{"num_hidden_layers": 13, "n_experts": 128, "experts_per_token": 2, "d_expert": 96, "moe_layers": [0, 1, 2, 3, 4, 5, 6, 7, 8, 9, 10, 11, 12], "balance_loss": 0.000924, "router_cosine_scale": 10.0, "init_std_router": 0.0155, "vocab_size": 4096, "norm": "layernorm", "tie_word_embeddings": true, "learning_rate": 0.00502, "beta1": 0.95, "max_seq_len": 1024, "dataset": "wikipedia_en"}
Below are experts of layer 2 (counted from 0) of a mixture-of-experts language model. Rows are named router (the router's row for the expert), gate (a neuron's input weights, with its number), up (a neuron's input weights, with its number), down (a neuron's output weights, with its number) and show model dimensions 32-63. Each number is 500 + 50 x the weight over its row's rms, rounded and kept within 0 to 999. Numbers have three digits each.
Before each expert's rows: a language model's description of what the expert responds to. This comes from a sample of Wikipedia text that the model never trained on.

# expert 25
It responds to: Words like not, never, both, every, some, and sentence-initial In or However, plus table pipes and odd name pieces like T-w-itter.
router:425546480479447483534595540519529421504543494497524383431518515484509516517485602526466344465519
gate0:421517427492504426580470544538439519443639514488476426467523558594488479560461492492445478386426
up0:548458543438500578443603497424475392418487461418507463560511561460463450552484469472540542508514
down0:454432517551510459531476457550527531585499527505466383483497465530508516591486509456460599428504
gate1:453588497396527511502440616558484474611465521588489557505499517444454499574537510485466554475525
up1:519442514601447550488538413411498477396481487424466462484472545543514490403476514549537439502572
down1:416459576481361469519537476513588491493531531468529564539547469520509538450481519517443374471424
gate2:479465536475475545443533497495410475455590436560477556545416565499468455539443512516486436380435
up2:493565440518485444566493446507490472510449558387463499471457398589528572537545624508457509595569
down2:553485541483550517406414496419532452484518444474612515573476511510499461505548385423400515550435
gate3:448471535412449423521482513532582517486492513483542488442554476515499505414417606472478489517519
up3:457434536494525386438511575549551510401491439568463433539485489488521430464429495433554516539595
down3:523492524510539520434544609526466506504547524482462516489494513470427408467387416447547394484549
gate4:476539470582469448539546506595572462498472496471538451481499498401521479563501515507527474463460
up4:535434387525511425503553524476500449491492614452481536504562522402498526497550534486617479542437
down4:527520488592559465504581460484461557485535439552512432557458410421387471498500615575550532547494
gate5:388561515480530494543553513483569528420588491480500427493451496606565484471444582502452485474433
up5:566554479501457505526465514573469463470584485501522546448423439420482528477530471508560459519453
down5:472466448524469489594492481432492497564413499526489577492459490488452521561483434548464500449550
gate6:497547487493577549385486565405589620560508498457463545469441434403560487541434506530507512502599
up6:472468499530443472601498451559431444445432544536538458483482613562472413500574582478540506461459
down6:469524378431555526485548497494415518500561486548588453537433465508494449472528598493566546587382
gate7:429424479528552424522618506452537545453535541503541456511545531609482409492471550450502486492601
up7:504536597487516498501563566517612513537447522405499552514525511449404494463476534529485527549540
down7:473539427499382476470512449515521511491534551515553552521480449515426483492583403525431454531435
gate8:545416579531495421485487453461509536455567426496522502472486489471592476425457470590453546527593
up8:561398580543539446508467469441472541467588439508441485481500487503582467396457405557475566545568
down8:611486528569451471465481516490524584429463485497480472445473519480527520576531457587409476468474
gate9:454549405429544499492559550548440471595529544441490453429526471488537500438418581446571404419526
up9:557468589545502466500477465451523585359525457558527522570547545568478520449578450570500571541441
down9:552442480452455506551453537443469423568477427452483552547541529461458468497448529616565487535457
gate10:515500455552513517447537488430473488441429497479589488496440529465488425534580449415416495525571
up10:478534459553500405538502522483472521477563508544522482438478506587490493500489417453494562528498
down10:495464368529423506626509530567546372510503562624501417525479452526446506572532559435472461518516
gate11:395552441506533472481533589508449430458495443450480453499586541560501525523506582511504511448472
up11:497524571510479424498487504493476550456533585452506499466509549521553474588485543544534474515574
down11:500546564447507424385532390435505390516543535484495525510450472457494549529474514523607464503471
gate12:537527501382443501542526512549498434564408575594469597498528558596522522539499649556446488546429
up12:562439447471498425557415484530559536459578536511446546506588533521524540562528541510585480501531
down12:537542391538524529408489400452502493459464581463475538516479467579485573543532525438483641460495
gate13:451486532469458509492502556545411531570594591477540513502565481503407591524441544477506529547494
up13:446486508537514537462526487498464613549623503538574513522607497534488593593446480452501558532607
down13:512500463470551497470520539503375560556523441494469521477544498499359513599510461535526597521445
gate14:528470432503548510527502536454430476596563505500495477451507578550532515466624527513462433423547
up14:508486590480432501464518499465498497456482423553588551484514490491578489539497455471520501482463
down14:438496531405529502485471547495402503490572475505495569568502547519552484581490556520505498520486
gate15:521497485505625570474471441536471473516502443489473574514412555375521560465459507528513509496576
up15:514450480510443493544579534541572529468557480518456483429593483436492470522499527531548468497530
down15:453535390573415505579453483469473444512539470516471516523435475582506498504513600507516524478529
gate16:411495486482437511541511503522423488494604530440539427462495480541433537526541532540532488463538
up16:496462599533562487547546466534559487473419516566442568478447517420541522428545428479409504471467
down16:486422432563453468430531473534480584492396404548441483527480484472402474431508444611489587497439
gate17:498512504486507533473471616574514533535463549517445494404563527513485396526453591533452417534518
up17:609464578466478531547492498440579461492597545489574434536462480544471450573440521545523515539486
down17:590480484481489465490423484523438546464467518486434470450431428535496441544466579488458585582549
gate18:549449506465508529559495425466582365524546581518496450454581537441610522518485464550559512571576
up18:511494405533526580543494559485506514482537521512518457511432406388562501467415578487530535518498
down18:526525455527533554564485534511549514622466442430562464434447497503531497495465541558524623526544
gate19:515562470459384494542583519495459413415485466515657444530518522469517525478488482498553463476458
up19:569470475496373583619535534447514493439412487603595542535457416484505507439427431493544439463431
down19:474507461582518541488501435409531586542509494513534582511499536502466541552522607489522409516483
gate20:493545561528458462470561580472534461400483475563461456450453482443549528568545482445449487493442
up20:532528564524446557462539474504513436506504575494485583521509487388472543433582427570569433470508
down20:538528577483481563472480508457519523576589560439515520545532534537533484499574451382501429525409
gate21:518467505390577556560452547467531469404455458515485500519557418510517547550539549518518434446562
up21:442611415528489504459580481582478550550500545549554509498450546519480473460567542446486505436439
down21:503542532513406460538601571509450463536510525465508485495467400478503490417481580501476473501505
gate22:499458517492485525565463448536429514490472486545493484525476522471468591574484525485573463520444
up22:490463545485488488518473409479489508475547425477482520554515541429567633508474482441468513549461
down22:431522517566449519453511551535466430576510555503507522404520576472499509480586531460375430527490
gate23:505467492438505418537609565551556501522582451543559492431463473526538479385553540438418467591453
up23:466482528425424491590567509525611473541558485464544501482507565598564486412591571543449525571429
down23:418533548555489465464464557506492597375512512501619563481470421531461458475491555439479480564566
gate24:439410498447470452503489586532537457618547504513473478402557502414512529528559487465521456488552
up24:460519471457454582470475566496611470484514468512584578454532508379493584593598476512513478522552
down24:515424447583510481421598525589495565504451483469502542468466386483577505546539554579519555554541
gate25:460508512506547550488515489399487500478555570473522510515455458484537436477433569492439462518459
up25:501385546464540470601464533526565455506460507545569501515550456400583507565505499504573522442440
down25:539483557490408572522536474538462503452553507574519487465468559466559440446491457491489528525643
gate26:478540476506545508495526471489507542520520533479530508573571584611461380431496557462568414477451
up26:412462438536527476468564408480469527495433438499444497515577469480544323495555456499474451468466
down26:489426508576542579580451414448494498453564422473479537493615429598455524561403472399450441487463
gate27:387548450466452512542547534509575478424508549500518426481556525500472528523486521478499489546554
up27:450520480449492421529622526554579454460559527548458458537561545533490512450503487546434486515468
down27:495490559429453468532397515496514544478541404526487495517549447485450498545536433573498473509469
gate28:472523467490393483505488579551529466535538522579530480439566439511451529477534519481453451470445
up28:442484523530505461570500505500527467508449508500497423511479477559529585444425575611521567517478
down28:480568465485531594536495442455433611512451535520589464549468523528539505442443508510582480562501
gate29:493519470475529470547459533462478500546537481538502437496420522431559617474559558519584513454449
up29:485465509547413516472557489556467464405508510427441551491583464565446399529455502518430454548498
down29:509597519513460509590495485381512548549515461500573489469467440492416435455517613421427523481498
gate30:436503523459489507508511504516394403484538550431470508432485499500472405503557534547447455508504
up30:403472434504550506534560490531446491488574470498559498408529578602429423478535573544546405438544
down30:557531511494522496515460526421439555431555483493509489553591457564534550501516551432455512548451
gate31:431501507510419505458531534543583519545476452424554484521569434474515581482469497517518404465521
up31:467435583444556508445384476461463543460528580499468585462406550511434504482549546560502531557443
down31:547578491463521487576433545533479497528518443480389472511519566479624478494596524469430514501502
gate32:580501461533446438451552441558497482439482577467468428445464428476517504526498530469541529508468
up32:490381535558480534579473473506396524443524619367489475501558450456526445506520463420512477517450
down32:532480487523448492505484502559425557432540438517522434557445458486438523422443526512533529520486
gate33:404520535467508469469539479541570483567463519442463488521483490467466533533499632584422475405494
up33:510525471544464520525422478439425482555477516608577541443469490502515504500552388493578489511486
down33:474519485587419476489487472593489495491487499358519578509432432531464512388551532601510476475523
gate34:481549543567489536626571434535545477553582566455509478449462475504561551505483542512526501513472
up34:469538554511451457576503518585556485529548552491524509514476464535517545459497532477506522521467
down34:451424458605422525527557524540522540454547458497611482589490489520528505413452412552421505385526
gate35:440543436537502579537528550466543446407489551473481410525517441482487474516544514439542510484550
up35:434493581524526460441507432465499483596488460594498582506549530578380481419535418444443495579445
down35:508455447588446555563471514488410514549547475539529490447456457494509544429577539476468531490441
gate36:460494478442511447440495574549548407466547477451518477484553454478468494448491591534460483581544
up36:424505467599522490450501515498592538568566539479442462510454544482512528437569474554512465559453
down36:489554487572494496439598470555510459441516480432616510422464508414549460513459574535603553345468
gate37:547606426501490546474509556532456501485468557498469547567497514418381488533519446458488430486489
up37:408484499484484452536541450473521462472495483529513465420499492511610510395538582557515525471487
down37:499487533462456433533655424548538568421485390493450622459451552568554444460528560576482557434406
gate38:387569472492533497469583458538470428501557449500476468521400557405454531484432508551464486459438
up38:578497544514466515508374516465494527463488563551422485483555484534550447416492587456476511530487
down38:411474532465568537410497429522541505478474644555534541373498496475439496579561445402523441556502
gate39:475479467492522489512512448591486491433601485547484502478452506519576542481435561513442516417502
up39:459429438449520530471500565583530466432536550412527482534534478500544482564535592459444502444593
down39:542467574546501511497596482441478563404554443484576576513520526474508539477544573479420487427470
gate40:450533412417458537408545515597469484509529482418477552443555519408555481422541597511489536485515
up40:449594500438539458474465539563541490567452473469480567441560497374480427558571493552513587421523
down40:442605456517440530531446463567476571430410442393537535594534518525549514460440534527537551531520
gate41:536496466429479454480566477465526406494522421504534472500515582483542475472465586461547459411519
up41:406471524492518509530429537458443477573598437594476608458400531458482468407478534517458525511429
down41:394555508460547433485547564426470485474454449457385580484431582492564502491450556499473583495526
gate42:557499533520500445572504511454526495562522448552406452491485433543507539500500490561567429538537
up42:487518506471445474443589542544563513492464453472569526529513578418397427509527498485495512495482
down42:484526609530551470502537567411519471502479516606418510444493548527478555521417583522577524464484
gate43:487474581423505519472556466525575502511450460497481533489530557466451481541462539511505535506423
up43:497516565425527499459461541530557463457415568479490539510484554418453437527442499543491515472490
down43:430483537543588514525452454503483492555463473495583421466564517476498590502469446590569549425474
gate44:492499494541498457487547524544420457453595447543377545500527561533424523444487483513400449436452
up44:501547596522462571525536554518457526468416542479520461468508495441486536516568497437526483607444
down44:472488464464424569479496548498459521571436397395596514539547482432516418472429564531456432564455
gate45:544436501496416419534544528579542410498481548483475523519503565590587444565544542512422403458579
up45:475466542492437437435580421495483457494449510579478447486547468442458418464501581488485503548490
down45:483510458495417532487513497480515568551462515514534568480489524443524492506493481493544564556545
gate46:494444386608501549446494500501441618536511440484478402503467463492512572514429509506557510519508
up46:453504384488525550382499583565442544490530433518503464481507512460484511545460513428574561548558
down46:518493441522526508399507509472472440499522491456410473509468463539457548533553545514526511530555
gate47:487407396454449450520515565480516497512513550584580519409414475507508520412522503603499456462547
up47:414474488410522588414532454571471509498465470473479512517566475486505475567416506486512561494462
down47:539451559543391468502554565446561503545508503407457511485493463415407464485585519483497488468494
gate48:484467530474493444539456440511493530607528403437474433515515470485506483445555514536549403442446
up48:492381601551484383526508464462498581558525377485460494563435452592509502441515546547524489465489
down48:537510378524492568495469582397417564495473617539520509455460466467555511505493491520466525419536
gate49:547530437560481376527502447580423477554521485436544442546502510444491461440500567558462451512439
up49:466446423491525491479567420508526558511488434456542605481470462449530420494487491484507531478512
down49:489516485448602357437527508590468489365509507514485530503530516464499442530508501620497503490573
gate50:467578463514511498491565523545610459571501514454544400525555557533508510549486438518517440459510
up50:471472484489566486490527508384493435538551535428380623548471441489451485530476513478475500537556
down50:457431571619518525499429551446539395508456487464523516483485551505489491490488456477451428537563
gate51:514560481567511575532552601496482479478458480474498451545540566449448419566444546564469479517546
up51:456398501424515487485524482510559561494569507441515486476478481551421537435531460443469458445442
down51:445543511582617439428451531518581431455481525492482478449497500547564546504493403482504509461580
gate52:441533441548398536504568496552512445461415448531459481502484520539492559465543572489420531452559
up52:534505573458491463457478481459403481582561480535514528550434484520508433443534547492468443555425
down52:485533515528479483517474504466490448560482537534564492409575473465624553486525519526610457474522
gate53:503528488524496534449516528541561487590464458393534493489522519564566437440468506487486465521495
up53:481597388421534468478449528498626474530532535414552501514593541528525478445584514466504455500474
down53:524578565426576507492469439559541407373525622492493533456518487500549436504445468462519488522404
gate54:479621515487507484594579452506511536469517566515481403486509525531467507523491512518586435487459
up54:547441562531532410535515516535478486469471380423458458515567476484587462494591454495602556568487
down54:541506496537540459583440499570522581527531471423459485557576512533636408565464518422456555493542
gate55:456550407489475523539511431502567529482588418585491421436562534478526556393552501432515509515564
up55:464546448514519488566447468493474528524502453495487450495606549558445592338569453429447522530510
down55:476530425541460444528515516574507410440538522568539460503557427491491444446470457521458491501505
gate56:394501495480371488522626532476558425443509532570433469528572614573499549616495501451459479430520
up56:504454433520499474465616475461478531498418502550439489527489496458513424536499481532515469452496
down56:533453537425565504425541521515549525531547494598452530486583563557452609507521411509518535528274
gate57:443514494536414614477566443583555468442516537461461469458430449444447436531460515503535470439475
up57:543541449511518541507414433524565445507444536500510441479461426422432419565558582491537510409423
down57:524531493525438472411530440480462496594598559503384453590518488422559442432429451488524521409507